config.yaml
d_shared_expert: 64
normalize_top_k: true
balance_bias: false
norm_place: "pre"
attn_scale: 0.177
init_std_up: 0.0395
steps: 8500
Below are experts of layer 8 (counted from 0) of a mixture-of-experts language model. Rows are named router (the router's row for the expert), down (a neuron's output weights, with its number) and show model dimensions 0-159. Each number is 50 + 10 x the weight over its row's rms, rounded and kept within 0 to 99.
After each expert's rows: "raises" lists some tokens whose logits its average output raises strongly, later layers aside. This comes from a sample of Wikipedia text that the model never trained on.

# expert 14
router:59 47 58 49 40 39 44 53 61 55 68 55 57 49 53 48 51 41 62 55 48 54 45 35 49 48 42 62 60 51 43 46 40 52 46 53 63 46 56 51 46 38 55 39 40 32 51 59 42 49 66 31 53 58 45 57 65 61 51 66 46 56 26 24 58 57 77 42 46 41 58 41 63 49 58 58 41 40 43 45 53 55 51 47 39 60 51 37 50 66 36 52 40 48 64 44 24 53 45 42 53 41 43 39 55 61 56 57 44 56 61 49 44 43 62 51 49 41 66 37 45 55 51 45 38 36 55 38 37 47 57 33 53 53 46 45 66 44 43 61 54 58 48 61 56 44 59 39 38 43 42 42 63 65 50 48 82 42 51 86
down4:45 50 53 56 51 47 41 54 37 31 47 63 44 52 69 56 52 73 52 49 43 34 54 44 40 46 73 57 38 60 48 55 66 51 41 56 70 67 42 52 48 57 60 46 37 59 49 52 56 35 44 61 48 52 53 49 49 46 41 47 54 46 50 58 25 54 29 47 35 35 43 66 55 57 48 48 44 60 37 28 53 47 45 47 66 53 38 69 54 31 74 65 47 50 46 50 47 58 38 50 48 38 49 58 47 51 77 63 37 47 51 57 35 47 40 43 55 48 43 50 61 55 44 74 45 42 58 46 65 37 51 33 50 55 49 40 47 65 50 40 45 56 54 51 55 37 36 35 27 55 38 52 59 43 47 57 38 50 55 43
down5:44 69 38 70 50 57 45 77 57 58 59 49 57 55 47 60 44 66 60 49 38 37 59 34 54 37 46 56 65 39 56 24 46 53 50 67 56 39 50 58 48 42 40 60 50 61 48 30 53 48 52 53 56 57 52 56 50 51 30 50 48 49 70 35 34 61 57 50 57 62 62 52 51 68 48 62 54 29 46 52 46 64 64 52 47 47 55 59 45 62 40 57 54 58 63 55 42 46 22 31 52 61 55 58 47 49 39 58 47 38 32 49 42 50 56 44 51 59 51 59 52 75 43 40 41 63 34 48 47 46 42 61 49 51 47 40 58 64 52 54 44 55 61 61 49 35 72 51 52 58 33 47 53 56 49 52 70 48 50 39
raises: "us", "ada", "ut", "ad", "uts", "ater"

# expert 28
router:40 44 45 44 43 60 54 54 50 32 44 54 48 23 56 67 54 41 36 61 39 43 37 50 40 46 50 53 48 54 40 52 38 67 44 19 51 53 57 44 57 51 42 56 83 52 45 53 52 52 40 60 51 55 42 53 53 42 45 44 48 50 52 34 67 32 39 48 43 58 61 54 56 73 32 59 37 38 56 50 56 51 60 66 68 55 43 44 51 56 46 52 43 48 67 45 64 55 42 51 39 38 33 37 37 54 62 46 53 54 52 48 37 55 54 44 57 42 48 46 51 63 58 56 49 64 42 53 26 36 35 46 54 31 48 40 46 45 38 46 62 48 37 47 76 49 49 28 54 53 38 36 60 46 37 56 50 57 53 49
down4:50 60 50 42 45 47 56 63 68 50 62 52 48 49 50 47 38 49 54 49 61 52 40 58 44 52 44 48 59 74 58 65 71 64 69 61 50 76 54 34 58 59 39 52 37 38 42 72 56 44 61 59 38 53 43 50 44 45 51 47 49 56 39 56 53 48 56 43 68 35 48 39 29 35 51 63 45 59 48 40 58 68 66 46 55 63 46 63 50 41 50 51 61 45 50 45 38 52 35 48 54 58 54 61 39 29 63 58 45 48 60 45 44 45 56 55 53 33 60 50 44 63 34 57 54 57 51 55 37 66 41 52 52 37 23 63 57 53 63 52 42 63 72 52 53 47 55 36 44 63 58 38 68 29 51 53 55 53 54 48
down5:29 52 46 37 41 50 50 59 46 58 60 46 57 52 42 51 61 44 48 56 37 46 49 62 50 74 47 65 39 47 39 51 43 38 47 51 38 53 31 58 48 39 23 54 64 53 69 44 52 67 34 27 65 60 58 65 61 41 56 58 32 53 55 50 50 46 52 48 46 44 60 56 60 36 43 51 50 49 58 72 48 51 48 26 46 44 49 38 65 63 45 45 67 63 57 52 61 53 52 35 51 53 48 51 39 34 53 48 44 53 45 49 32 46 48 57 66 34 59 49 34 71 51 33 54 57 34 43 43 64 54 54 37 45 47 53 45 50 42 71 56 62 55 62 40 58 53 56 48 66 63 45 68 49 53 52 69 57 56 50
raises: ",", "one", "."

# expert 25
router:47 51 59 45 56 58 51 79 59 56 41 43 45 56 76 52 62 52 58 48 55 56 50 48 55 34 68 33 58 52 50 44 45 33 61 53 48 51 40 29 53 41 45 57 55 67 50 58 57 45 70 51 45 64 42 43 51 55 37 49 31 58 61 50 40 63 66 52 55 56 51 63 52 51 63 30 42 30 45 51 52 39 53 38 30 61 54 51 46 48 45 59 42 53 66 51 47 33 58 49 49 59 51 67 60 41 44 39 68 44 35 49 23 48 58 53 41 40 48 39 39 50 48 53 41 45 37 42 46 52 47 45 41 63 58 56 47 25 53 60 53 39 65 62 43 52 70 58 61 54 37 46 56 56 43 30 51 58 62 59
down4:49 44 39 60 68 58 67 55 47 51 40 59 42 67 38 40 48 51 64 34 60 36 52 22 41 44 39 42 44 63 58 40 55 51 45 48 37 64 35 38 64 50 63 44 37 31 32 51 50 42 62 38 37 39 51 65 48 47 64 46 55 51 43 56 60 36 67 41 56 34 50 71 50 62 54 61 74 66 72 43 51 40 36 65 43 58 50 59 47 55 41 35 50 50 45 57 47 50 49 43 49 29 33 42 51 45 57 49 54 63 66 44 60 39 61 51 56 49 56 60 52 48 48 56 51 51 52 47 50 47 39 40 32 58 41 48 72 50 40 49 48 55 59 53 50 32 50 60 56 63 61 37 37 51 57 54 54 43 42 52
down5:51 74 50 47 53 50 48 35 33 38 61 54 55 44 52 50 44 35 50 44 60 53 50 50 45 44 70 54 38 74 55 40 46 58 44 40 46 47 50 58 80 61 46 49 44 49 52 53 44 36 49 50 52 50 48 42 44 58 57 49 68 42 54 57 41 51 48 60 77 45 65 53 67 47 58 59 43 46 38 71 56 55 38 26 55 46 42 37 55 56 43 38 51 64 43 33 66 59 59 43 55 69 53 46 37 55 34 55 53 54 31 55 40 47 47 72 62 46 41 46 50 48 56 60 44 41 46 44 36 56 63 55 68 56 54 39 46 57 46 52 40 51 46 55 61 69 37 56 46 41 54 42 52 32 24 42 45 53 66 40
raises: " As", "\n", "com", "as"

# expert 8
router:51 46 59 56 55 31 56 33 57 53 60 35 60 58 47 51 45 68 50 40 60 47 45 49 45 55 45 61 60 41 64 52 59 40 44 50 64 50 60 58 45 51 55 47 53 43 39 59 35 42 50 43 33 53 57 69 40 53 46 66 49 60 54 60 52 52 62 48 37 51 44 65 38 46 66 85 60 54 53 71 57 50 63 56 44 53 55 52 37 51 46 61 71 42 63 53 62 57 60 44 57 55 55 37 57 49 53 59 39 44 54 52 56 55 74 48 64 49 50 57 63 35 43 42 43 51 55 37 47 64 37 28 52 35 29 63 37 53 42 51 57 57 28 53 55 73 53 45 61 54 47 48 37 46 65 41 33 44 41 63
down4:70 50 55 57 60 44 43 59 38 24 47 56 47 21 59 44 48 49 52 31 51 38 40 45 53 53 41 57 39 53 50 53 53 33 76 51 43 25 61 50 52 45 52 70 56 57 52 43 45 46 53 49 53 55 42 54 50 60 31 43 58 75 65 41 54 53 59 49 30 46 49 46 45 46 51 54 37 37 42 61 61 55 49 49 62 37 58 40 28 38 38 50 50 52 57 51 43 64 41 47 60 60 57 43 42 47 60 47 51 60 39 41 56 60 63 39 63 43 66 74 49 53 38 50 39 51 54 55 50 58 51 49 71 50 48 57 51 51 57 52 48 26 54 50 32 39 50 35 33 48 66 45 53 36 43 42 43 61 44 56
down5:43 62 54 46 57 51 53 58 49 69 51 45 67 56 48 46 46 52 47 44 52 57 57 40 54 53 53 48 35 55 44 72 45 28 63 51 58 59 35 43 40 37 57 48 80 51 68 32 58 40 51 48 59 53 35 48 41 48 46 35 54 55 52 37 37 50 28 22 45 53 41 53 44 60 33 38 41 52 55 60 49 38 59 55 45 48 34 42 60 48 41 62 63 58 40 65 66 58 51 49 65 54 36 44 54 55 57 47 49 43 53 71 54 45 29 45 51 67 69 53 61 42 55 64 55 59 55 61 36 38 57 45 52 62 55 30 53 54 62 56 59 42 56 40 49 57 60 46 33 54 57 59 42 64 49 50 43 56 42 32
raises: "il", "are", "ill", "iet", "ver", "ied"

# expert 12
router:72 49 57 58 45 60 62 49 32 36 52 52 48 63 39 40 52 49 53 59 21 58 66 51 55 53 46 46 44 54 35 44 51 45 55 69 44 56 50 58 45 49 39 39 58 65 51 46 47 46 44 41 52 45 68 30 46 50 56 54 38 32 40 48 45 39 39 49 48 47 40 46 54 51 32 39 47 52 58 49 56 49 40 46 46 31 52 48 47 61 56 46 69 55 57 63 62 57 53 51 32 45 31 54 56 63 38 63 27 90 53 51 60 54 51 56 38 61 43 53 48 54 67 40 53 42 38 48 55 48 72 73 56 49 44 51 49 59 55 34 47 62 58 48 51 43 45 55 50 47 49 53 36 47 69 62 44 55 55 31
down4:62 52 52 55 44 45 41 43 53 51 63 41 43 24 41 50 56 57 50 47 59 46 45 51 40 63 61 67 21 57 52 43 53 44 44 52 49 62 57 35 60 36 56 37 49 32 51 34 56 54 54 52 43 64 35 62 49 36 49 56 60 65 46 36 30 36 54 46 52 55 44 63 51 34 55 42 37 38 61 53 55 45 45 47 48 49 53 46 47 41 46 48 55 62 50 52 62 52 51 62 32 38 48 55 49 58 60 57 50 61 39 56 49 37 55 41 55 55 56 38 52 30 59 61 47 51 46 60 30 32 51 44 50 47 79 45 66 58 58 49 50 44 31 56 24 63 50 53 65 31 41 37 44 36 54 49 38 58 34 30
down5:70 58 32 64 53 49 46 39 73 58 47 65 42 62 43 56 52 66 52 39 64 54 39 37 51 70 50 49 74 47 61 71 42 49 45 42 44 58 53 55 40 41 31 53 53 50 54 62 45 54 49 54 48 45 55 44 55 65 40 58 59 58 31 47 78 57 41 55 59 39 50 56 59 61 50 42 61 54 72 44 51 44 49 57 40 40 73 46 41 58 56 48 42 47 43 32 41 39 53 42 36 64 35 64 52 42 43 50 51 57 51 44 55 50 33 48 26 42 47 36 50 57 59 50 54 60 51 53 43 57 33 50 52 62 73 45 52 52 56 45 44 61 60 42 52 39 41 52 47 77 55 49 55 51 55 41 34 48 61 43
raises: ",", " and", ";", " (", " |", "."

# expert 5
router:49 54 70 46 59 41 43 50 35 62 50 48 52 59 69 44 57 49 50 50 63 48 69 71 57 47 43 57 36 66 53 45 53 43 30 68 49 51 56 71 46 57 60 48 48 47 47 44 63 41 45 53 42 43 52 55 38 66 59 66 62 41 56 50 48 32 51 47 50 45 48 45 66 48 29 40 61 53 50 36 61 59 51 58 35 49 47 57 63 43 66 26 46 57 44 62 52 40 46 28 49 56 49 52 51 49 38 60 41 48 48 59 37 48 61 42 48 54 47 64 37 58 43 46 60 47 57 30 48 65 54 58 41 53 51 43 37 63 39 41 51 43 61 56 26 37 46 52 43 48 51 54 25 34 46 40 46 41 52 80
down4:53 67 49 53 54 48 75 56 43 46 48 51 60 58 31 36 64 62 54 53 47 50 41 46 56 52 69 48 44 49 58 65 58 57 49 45 43 33 58 32 45 44 48 54 44 49 37 57 68 72 16 61 64 48 53 47 48 49 50 54 41 48 49 63 48 37 50 31 50 48 65 50 48 59 33 42 60 37 52 44 46 47 53 45 47 41 68 38 48 25 64 52 71 34 42 56 54 66 52 50 50 45 55 66 59 54 56 64 41 62 47 47 41 43 60 45 43 49 55 45 47 50 35 48 48 49 52 56 53 28 40 54 54 52 29 37 29 48 50 44 59 52 65 55 40 50 34 60 60 63 36 39 44 43 50 39 31 54 46 56
down5:56 62 52 42 63 58 43 67 66 52 48 53 61 45 44 55 53 49 43 39 62 40 51 48 44 74 31 61 37 68 62 52 34 36 55 48 51 58 42 59 53 30 42 69 25 44 62 54 49 57 52 47 58 37 54 58 55 49 49 38 64 48 40 44 39 33 47 54 51 36 46 56 51 34 45 37 48 45 63 65 51 45 47 45 56 69 49 52 59 39 48 73 53 50 50 51 55 45 41 64 60 61 43 44 31 29 55 49 71 40 46 40 55 41 59 47 62 55 40 44 50 40 56 47 63 34 65 52 69 35 42 49 52 53 37 52 59 47 60 51 55 49 47 61 66 50 48 33 27 46 42 47 54 70 58 42 45 44 40 40
raises: " of", "ed", "."